python train.py --n_layer=13 --d_model=256 --n_experts=48 --experts_per_token=1 --d_expert=224 --d_shared_expert=640 --activation="tanh_gelu" --moe_layers=[0, 1, 2, 3, 4, 5, 6, 7, 8, 9, 10, 11, 12] --router_score="softmax" --normalize_top_k=false --routed_scale=1.0 --balance_loss=0.00212 --balance_bias=false --router_z_loss=0.001 --router_noise=0.05 --shared_expert_gate=true --init_std_router=0.00787 --lr_router=0.00182 --n_head=3 --n_kv_head=3 --head_dim=128 --vocab_size=8192 --norm="rmsnorm" --norm_place="pre" --norm_eps=1e-05 --positions="learned" --qk_norm=false --attn_scale=0.0884 --tie_embeddings=true --parallel_block=false --init="trunc" --init_std_qkv=0.0317 --init_std_o=0.0394 --init_std_up=0.0454 --init_std_down=0.0454 --optimizer="soap_variant" --lr=0.00628 --weight_decay=0.0 --lr_head=0.00692 --grad_clip=2.0 --warmup_steps=200 --schedule="wsd" --decay_fraction=1.0 --decay_shape="linear" --final_lr_fraction=0.0 --batch_tokens=131072 --seq_len=512 --doc_mask=true --train_tokens=529900000 --steps=4043 --dataset="wikipedia_en"
Below are experts of layer 4 (counted from 0) of a mixture-of-experts language model. Rows are named router (the router's row for the expert) and show model dimensions 0-255. Each number is 500 + 25 x the weight over its row's rms, rounded and kept within 0 to 999. Numbers have three digits each.
After each expert's rows: "raises" lists some tokens whose logits its average output raises strongly, later layers aside; "mostly gets" lists some tokens that are sent to it at least half of the time. This comes from a sample of Wikipedia text that the model never trained on.

# expert 14
router:501459481531474489464510490510492528463479485511469502502508487484513498515528503509468516483515502524481520523513509475523531464501517467489484481476533476475451512522521470470530456530512515501479486521487456491527533518491525473532529474497492488499527465468511459539477469488504497471521540467523531496483509503470531511477528477481478504485512498533468525465535544496466478488525463471493502505529526495474532524472519484498473475516542534452506474473488542522516454474481456482483479510478523485484461512467543497473500476514461489480538494488522512523488542473540524505465463477535469480505506538515520452470532490467478532543467482522477500491534480489472471530528520483559472511468521488517512465517542490492498532533505472451512458458480499481487545502476516
raises: "atus", "ng", "yd", "sen", "ook"
mostly gets: " More", " Prime", " Communist", " Conservative", "ista", " Family"

# expert 5
router:494466485527470487464513493508491524464477484515468497502511490483512497513525503509470515489512499525479521522514510474526527465503516466485482484477532479476444516524517470467531461534512515502478489512491457491528529523493523471528521471496491489499527469470511461539475468485509492473521543473523532491482507498468531515472526474476480503484507496532467526469535544497469476489527461472496499503530523493480527522472520483499470478513547533455505478471492542522522451477478457480478481513472524487484462518467541502472500478519458492477542492490527510522483542471544527503466460477534470483508504540519524459471532490469479526543468478515473502492534482493473471530530513482557473513468519495514510467522539489494495530535502471449514462455473495479485546497474514
raises: "read", "key", "book"
mostly gets: " (aged", "–present", " (born", " income", " Special", " From"

# expert 6
router:498463483526470491468516492504492522465478484513467498498512484482510500512525501515466516485512499524481523519512515471525532462500517464484481485478527476476448516523520470467531456531514514498480486516488459489534532521488523470533523469496492488500525466470513463539476468482505493473520540471524530495479508497466529512471527480475478499485508498533466521465534547493468483488527463470495498503531528490478527528470523482497470478512541534454504478475493540522520454481477459482477483512473522479487461512464543501474496479512459492478539489488528513521488539473540521505467460480530473483505509540517525455474530489465480527547468478521475501499535481489475473531528516479554474514467527490512512467518538490492492532534506471449513459455478490483484543504474518
raises: "unning", "ead", "ress", "ook"
mostly gets: " aim", " cent", " need", " concern", " cost", " Lab"

# expert 7
router:495466485526475490461512494510492527463476487516469501502514490482512497514526500508469516487510502527481520520508513470524531459498515465487480485471531477475452516525518471468530458535515516497478486512489459491530534519491524472530525467495491484497528467469515458538477467484504491470517539471525528494480505502470532515475525475475476505485511491529465524466532543494468480494527462474494498510528526491479528523472523483495471480510545537457503479474495540525521453479476456488481478509476522482483457510461541499473501476518461493480540492490524511522487544466542522506469464473533468483506502536518521455473533496467482530545471478519474505497533484492469474528528515482555472517468520493514511468518545493487492533536500468450515462454478492479485543496477517
raises: "itted", "iced", "osed", "ened"
mostly gets: "There", " provide", "orge", "unners", " protect", " Brig"

# expert 21
router:496464480529471492466510491509493524459476486512469501502513487487514502513524500516467516485512498525481520524507517471525536464500511466483485482472531478476449517521515475465529457533513514503481485517488457491530531520493526473530523472496494490499525469467514460537478470484504492475520538468526533497480507500470532517472525472477480501481513491529473526463528542494469480488530464470500499503532530492478528525469520478501471476513543531458503474473494543521519455480476462480478479514473524485483460515463544500473500475513458495477540490487526510520487540472543525502466458475532471484507504538522522456473535489465480527547468477521473505496531480492475473532530516478555474518468520494514511468516538488488494530536502472450520461458473495480487544500477515
raises: " Binomial", "ointed", "odox"
mostly gets: " pand", " BBC", " UK", " McG", "SA", " cert"

# expert 39
router:498466483530470491462514490506492527460474482520465502504515485487512500514525502511472518484518505526477521518508511472525529466505517466484485485471532478478448517523517467468529459535511510499479488516491459489531533518493523474525522470492490488502526472465512459537476468484505491473518536469524532495483507499470529512473524476475472499486507489528470525467535543495471477491529464471496499506530525493480527524471519488496470478512542531458501476475492540522520452481478453484477484508475522488483460515466543495472497479517459489481538488489530511523486546471545520506468461477534469482506502537519519454472534489465482530548467475514477502497535481489470472529531515480557471512469521491510512468518540490493496533534503467451512459453476495480490547497476519
raises: " (Gls)", "while", " epis", " Nominated", " listing", " Episode:"
mostly gets: " Ha", " Al", " Bec"

# expert 44
router:501466481531473490463513493507493526463478485516467501503510488483508496515527504509468515484511498523480521522511512476526531462501517464489481483475534476475449516522518469468530458530515514500482480514490460490531531523492522472527526471496491488501524467468506461536481467483510492471518539471519533490481504498467529515475525475477477498490507494531469521465537543497466476490529462470495501507527527493478529525470518480498472473515545533457505477476490544521519450479478456481479482507472523486484462517464543499467502482516457492475539491491526507519487543469539522501465465477536471479503505538519524455473533488468481528541469474517479503494534483487476471529528514483558472511467525492513514466517541489491496532535502470449517459456479495480486543499473517
raises: "ius", "I)", "iance", " Orchestra"
mostly gets: "Following", "After", " \"T", " Chap", " Th", " \"F"

# expert 37
router:455474457529518484493522481505490528458463483510491493502521490498548513496509503533463502486509480509486528488530494497525537469477532498496491505502516479491489472508514475477495470536491503483454504494498451462498521478489506489530496490468503478494541478531523494519490465487485461478502547491496501475509500457481499502500512514471511507486494454523453510482529539496480464481501485484498496524551514476480544579483509498499496467512503536494501495512501506572538467458480451497448478514505511513479472495509527492485484496510494494504499485501497545497508557474524522518487502428523473482480521511502499454491508456455501493533494488505517492516507478519491448514508496491568464485472489439522524493546511461469474496543513485490546484495457480484515555520491570
raises: ").", "is,", "is.", " and", " it,"
mostly gets: "\n ", " ==", "s==", "\n", "|---|---|---|---|---|", "\n\n"

# expert 30
router:501468479529473494462513489505489527460476482518469497502512490488513500510524501511467518488518499530481520520510512472525532464503515466484481483474529478471445516528516471465526463533515517499479488517488462491529534519490522467528525471496492489500525471466512462535475467484506492472519539471527534499478507499471528515476527479476479506486511492529469525466533539497468479488527461474495499503526527491478531527474524487493468483511545533459506478472491541523518453480482458485480480510476524486487464519464542500474502481513457490479537491487524510522487541470545520506468461475535469481506506542518524457469532493463482528547469477520477500498530481487470471530531518479558474512469521491515511466520539489494493532532502467447518459452472497479486543501476513
raises: "/s", "ault", " Command", "embly"
mostly gets: " actor", " .5", " 100.00", " director", " attempt", " attempts"

# expert 12
router:494469477530473488465509491506484524468477480513470501500510484486512493515526500510471516480513501524482521526512514472526531462500513470483477482476529476475447521525524466467527458533516510498478481511490458489528532522491522471528526470496492490503526468464512460536477470483504489474520534470521529493484507501468533514475529476478478500485508497531471524466530545498465478489526462473500497505530527495475524520476521480496471473516542529454504480476492542521522448482478456478481485513476526486479463521460542496469498478518458493477541493491531511524488540472543521504463461477531468483506514538519523456473532494471482532544471477520478504494530478492472472528528515475553475516465526491512513469518540496492495531536506473453520459454477496482487543502475518
raises: "ly.", "worth", "ly,", "ly", "ely", "ously"
mostly gets: " visit", " ret", " Mount", " Soc", " Mand", " new"

# expert 33
router:500468483528470490465513491505494525461474482514467500500514487485509496510527507509468519489516501530483522521510511472528527463498518463486478481475529479477446515522514472467527460532509514500478486512488458493526535519488523473528521470496496488500527465466513459530481473482511493473518545465523532497479506500469531515472525473473476502484507498530470526468532548496469483492529463470491498507530527490474526522469524485495470475510545526453504477476494540524520450482478458479479481513474521481482457515465540496472496478514457492483540490489527508521487546474545517505467464477533471482508503541519520459474532487470480527545465479517473501495535482488474468528527517482559473517472525488510512468519539489491497530531503467449516460457478496480484545504474520
raises: "old", "adow", "ald", "ide,", "orld"
mostly gets: " Born", "orn", " Kam", " 98", " 1", " On"

# expert 0
router:500466487530473491463510492508492528460479484518472499503511487483510499512526497513468515484512497528480519523509511471528530464503513466484484482472531479478445515521518466465530457533516515498481484512489457489529530520489522471528524472494494485503525469468512462538476467484511493472520541470525528494482505501470527515474524472473474504484509495527470524468532546496469479493530463473497505506533524490476528521470523485497468477509544535455503480471498541519519454481473456483477485514476526488482457519467541499474497480519463492478536489489528512523487544472541524506466459481532471479506502546520525455474535489468478524543470481520471502500534481488474469525529515485556470513471524490516515469518540492494493530533505470452518456454476495479488542497470517
raises: "aken", "ason", " Tol", "eck", "mer"
mostly gets: " 6–", "]", " mi)", "к", " entire", " pred"

# expert 28
router:496468483527471490466519491500489527459476485519471497508512486484512496512524495512467518486512505525482521520511514475524533467503517467486483484477528475474447515524521476465531458534516513501477488516487459489527530515490520471528521468493496488497526470465515458536475469483506489474518538472526526498485505498468529517472523476477480503488507494528471527466530547497471479488527465471498499503534527493479529523472520490503468481510548537459505475472490540520520454481480458478476479511471523486482459515465543500474493476520458494480540486490525513524488544472547523507465464480530469479504503538522524456471535491467478526544469478517474500496534482492471472530531513478557473513467524490515512469516543493490497532534503468455512458450479494478487547496474515
raises: "ard,", " tit", " game,"
mostly gets: "ghan", "ael", "men", " Championships", " Ali", " During"

# expert 18
router:497462479533471491464513493510494524463476485514475502499513491487512500513521499509468516490515501526484517521508513473528530462505514468479482482476533481478448514524515470470525458531516511503480487514488456492529531521493523473531522470494491483500526469468511462533474465481503489474518540471527527495480505500468532512475526476478477505483507496530471528468537550497468480490525460469498502507530525491477529524471523480499471478510545531455504478473489539522517452478478459482479479510475526485482459517467542496470497477520456498479541489490528511522488542470545525505468464478535466479507501540521523455470531489471477527545467473522472499490531480491478467528527515481555472514472522493517513466520544490489492529535505474450510461460479497475487543494477515
raises: "ipl", "ure,", "ni", "lines"
mostly gets: " Transport", " jun", " Register", " Can", "Z", " Bet"

# expert 13
router:495463481528473487465514492506490528461478485516470501501511489487512494510526500516470515486515501527482521521512512472527527464501515465483480483474533478477451513521520471465531454536510513499480484515492460487525535520493523473527525471494491489500525471466510463536476470486507494473517539466526528493479506502466530515473525475475481499484510495533469525467536545494468478491531461471497501507531528492477528526473519483499472476514542535456500474475490543522519452480478457484480480508474526488482460514466547499473498477518457493479534493488523514523486541472542523502464462480533471484505504541516523456471533491469479529548467478516476502495533482494472470529527514483555468513468522488512511469522539490490495529538509468447511463455477490479490543499476516
raises: " newsp", " constituency", " See", " Press,", "ibli"
mostly gets: " suff", " civil", " census", " IN", " div", " inj"

# expert 31
router:495466486527475492465507493504491524458476482516469502501511488484512495510524499514466516483512500524480522518510510477526531467502512461484478486479528477477446512521518470464536458534510514499480483510487459491528532518491525470531522471494494485499529467471512464540478469485507493470520538470524530496481503498467533518473524473472483501482513495534470523466534549494468476491528459471496495503528531493478530523470523481496469480511542531458504477473490540523520452475477455482477482508474521486483464515466543503472496482513461493477538493485524510518488542472537522507471461478535472487504508541523522458469532493468480530545466474518474506500530479493471473531529515478555473516466522494510510465521538491490490528536505469445514461454473493477484543499472518
raises: "rie", "ements", "wards", " Athletic", "duction", "ration"
mostly gets: " Motors", " Toy", "BR", " Far", "ny", "ș"

# expert 16
router:491467494512499478496505514531476510476497481517483500488537486498526500513497509519480540513484519527490531496475490499505551457453503475506497478453525468448451514476534490451525494549516560517446508488505484473585549528459506472528487488485480504511529481542512445536478433466495502438514542493523516476523529504466515485465503468487480498502501473496485500481487511486472472505524496480527486501495497509489517554476511467479478490509532543463516482501510542491523459486510465491474516537476495487462474513507539505495490493524494523477496516504507503524525565475518534512496464490540470487500517493522494438478530517457478514538477490533482468547515488481489447511501498508529486485513512519508499496506520514504497505505484501466500487463472496464468499520480491
raises: "”", " respectively", "\n"
mostly gets: " —;", "–0;", " |", "–1;", " 6;", " –;"

# expert 25
router:499468485527472488464513493510495525464476483515467503504512487484505501510524499512465516486510506527482520524511511469528527465503513466487481483476532477474449518521518469467530459530513516502480486515491457490525531513489524470528523472493498489497526466470513463537480468485509494473518541472525528494479508501468529515470524475474478505482511497531468524470535544492468477493535459469496499506531524492478527524470522483501470479516544529456506481475490537524520452478475455480479482508470522485482460518467546498473499474518457494478536492490527510518485544469544521506469463477533473480502503542518521457473531490467479529547469476518474501493536481489471470528525514480559472516471523490513514466519539492491497532533508469452513456453475497476487545499476515
raises: " literature", "room", "ibli"
mostly gets: " York", " According", " Rand", " Ab", " Chic", " Ac"

# expert 9
router:500464484528474490463514491511491529462476483519468503501511491485509499510527500512466513484514500527480519519511510473524530462502516467486484480478532476480450512525521471465533457532514514498483482515490460490532533518491524474530524474494495489495530468469509465537482468483508493469519538471525529494482504500469530513472528479473476501486510493531468521465534546491467479492527459473495500501529522496476528523468519484496466476515541538454503480475489542525517453483480453486481480509472525489483460513467544502470497478520453494476539485489527509521487545470541521504467460478533469489505501539520519458473528486471482530547467474515475501496532481489471474531528516481555470516468524494512510468519539490491493527536503468447514461458480493479491547501473515
raises: "ates:", "ased", "known", " Released:", "ight:", " ​"
mostly gets: "-n", "′0", " MPC", " 15th", " Albums", " 14th"

# expert 19
router:498467484531471488465515492507490529461472483515468502499512490484510498513523505511469515483516499525480520526512512467525529465500516468483484482475529476478454518521519471467529464533519512501482485516492457491528532520493526472526522470497493485502526469465510459538476468487505488471518538470522529492480506501468530513472523479476478501485510490532471526467534546494467477491527461474492500504526527494478529520469524484502468476511545529455503474474489541521517453477474452483477483507474522482481460515469543503471501476515457494480535493491526515520488545473542522507467458478534468482510500543520524457472530489467482531544468477521472505497531480490472466529528517482557472517471523489514511465519538490492494528540504473451515459457478497478492542499474514
raises: "range", "'t", "allenge"
mostly gets: "с", "math", " Je", " Pier", " @", " Norway"

# expert 32
router:494465482527470486465515495507487524462475480519469500499514490487507497513525502509470519483511499522480519524507506479527529464501515465488481483475531478475447518527518469466530459533518515506482488512490458489528530520495522473529522468499490487498525465469511463533475470486505492474521537471524532492484501497467530517473528477476476505481506495534467523472535545495469478488526463475493498506531529493475525525472520481498471478517544531462502476473487542522520453476477455477477484508472527483481460517467541500470498481520460491482538491490528513518491542473543524508464465478533470477506503535517521454472534491468478528545466479519478500498535478490472474530530518483559476513467525495517516468521541490490496532535507468449514458456478493476483546496471515
raises: "cha", "oubles", "imens", "chi"
mostly gets: "в", " effort", " Lov", " little", "о", "roy"

# expert 4
router:499466483528472491466511493508491526462482482513471502503514487485510495511527502510468518485515506525484521522505512475527529464499513466488482483474535477475450514522517465465526460534513512496478487516486459490527531516493522473532523474497492485501525465466508461534476469484502496474523539473524527498484503495467532519469527475477480504486507489530468527466533543495468480492526464470495502507526526493475526522476525482502472480514545533458504479468489541522521451480479456481481482511475524483483459518466546497473499479510458492480542490487527508522487542472542520505467465477535469480507507541517526454473530493469478530545465478520477500498537481492471468530530516480557474516469520488515514466517540492492496529531502467451519458456476493473487549500476518
raises: "ș", " Alb", "cast", "urt", "let", "umb"
mostly gets: " Us", "_{", " (0)", " Dis", " Win", "iam"

# expert 23
router:503466486529472491461512489510491523467481485513468503499511486483507493514523503515471516477513505526481519521509512470530528464499512468483480483471533480478446514525519471466529454530512516500476488512487458486529530517492526471532524471493489485499523470468513463537480467483505495474520539467521530492483507496468533513474526477476482504482508495534472521468532544495468477490531464472497501504533526492479527520473522486497470477511542533455505474473493541524523454481478451479479482507470522480478462518464545498474498480518461492479536492486530514521488545472544519507465463478536471482506504541524520451474532495468484527544466479519471506495537483490471469524529518479553472517470522494514508471516537494491493530536505469453519459459475494482484547501476516
raises: "heim", " Houston", "ufact"
mostly gets: " RUS", " Nel", " den", " organiz", "kov", " Pre"

# expert 43
router:498468483527467487462512493512492525462476486510470498504513488484511497514524498515466517485514502527483520521513511470527528466504514466482488481473532479478444512528516472466533457534514516499479486513490454494529529516492520471530522471495492488501527469462512464538478471483508490474519541468524528495484507506469529517475524474477480503483512493535466525467532545495472480489530459471497502504532526492478523522473523485499469482512546536456504474470491540522519453478477456480479478509476523483477460515468542506475495474516460495478538486491525510521484544474542524505466457477532474484507501538520522457472530486470479524547464481517469498497532481493471470533526514482558474513472522494518507469519541493491494530536504469450515462459478493480487545501475518
raises: "stem", " Binomial", "les."
mostly gets: " Asian", " Brazil", " International", " Hungary", " Indonesia", "istan"

# expert 29
router:497463484527472488464513490511491528464475483516469501500509490487508493511526501512471517483513499526487522521511513471525529467496519468484479482472530483473450517524519464470527461533515510502478489514491458491527534521492526470528523471496492489499524469465515462534476467486506493471525544467526529492477504497468532515472524473473476503482511492532468526466533544493467480490524462474494498505533521492479525524473526485497468477518542530455501475469491539520522453480477456483481485511473526486482461518466542500471502477517458500480542493492529511521486545469543524504467461481530465486505506539517518457473531487468477528543469476520473504495539477490472472526526509482555471513467523496509513468519537493495492530534504468452515460459479494479486547501476515
raises: "ner", "ufact", "ler", "ider", "iter"
mostly gets: " Lar", " Jul", " UTC+", " Bus", " Feb", " Dall"

# expert 38
router:497464483528471487464510495503494525466477483516474504501510487487513495510520505510470516483509501524478519522505513474528531464501514463489484484474529480477448520527520466466528456534517513504476485513491458488527532520490524465531524473496493487499527470467510459535473469482506494470518538470523529494483504498468532515472523474476473503479508494534469523467536546493465480490529461471498498506530525491481529523474520486495470477514541530457503477472489542521522453480476454483481485503472525486480461516465543502469500480517460494477539492490530513518484542472545523504469463479532471484504506537521522456474537494470484526547465477519476502497532486493473469529526515482553472511466524494514511467515536489490493533537509468449516460453475495478484542502471518
raises: "les.", "ate.", " team.", " area.", " 2018.", "es."
mostly gets: "ST)", " Theatre", " victory", " Studios", " link", " Camp"

# expert 15
router:500465482530471492466510491509494531461477480517470500500513487485509495509525499509471516481515502525486518523508514475528531463501515468485480482472529478476448512525517470466529458531512513498479484513490455491529533517490525468533523474498493487499525467467514460531477466483502492473519540469526528495483509500467531518471525476474477499483508493531465527468536543492468479495532461473498499505531528488477527522473518487500469477511539531460505481474489543522521453482475455482479478511475524483483460517461544499472502476518457490480539490491527510523490539475542520505463458478531470484505505539521521458471533498470481528543466477516477499498535481484471472531529514479557472516473521488512511473521543492487496536531503468451517459453475493476488545502476514
raises: "less", "light", "bum", " Qualification"
mostly gets: " Kelly", " Da", " Marc", " Kel", " hor", " bre"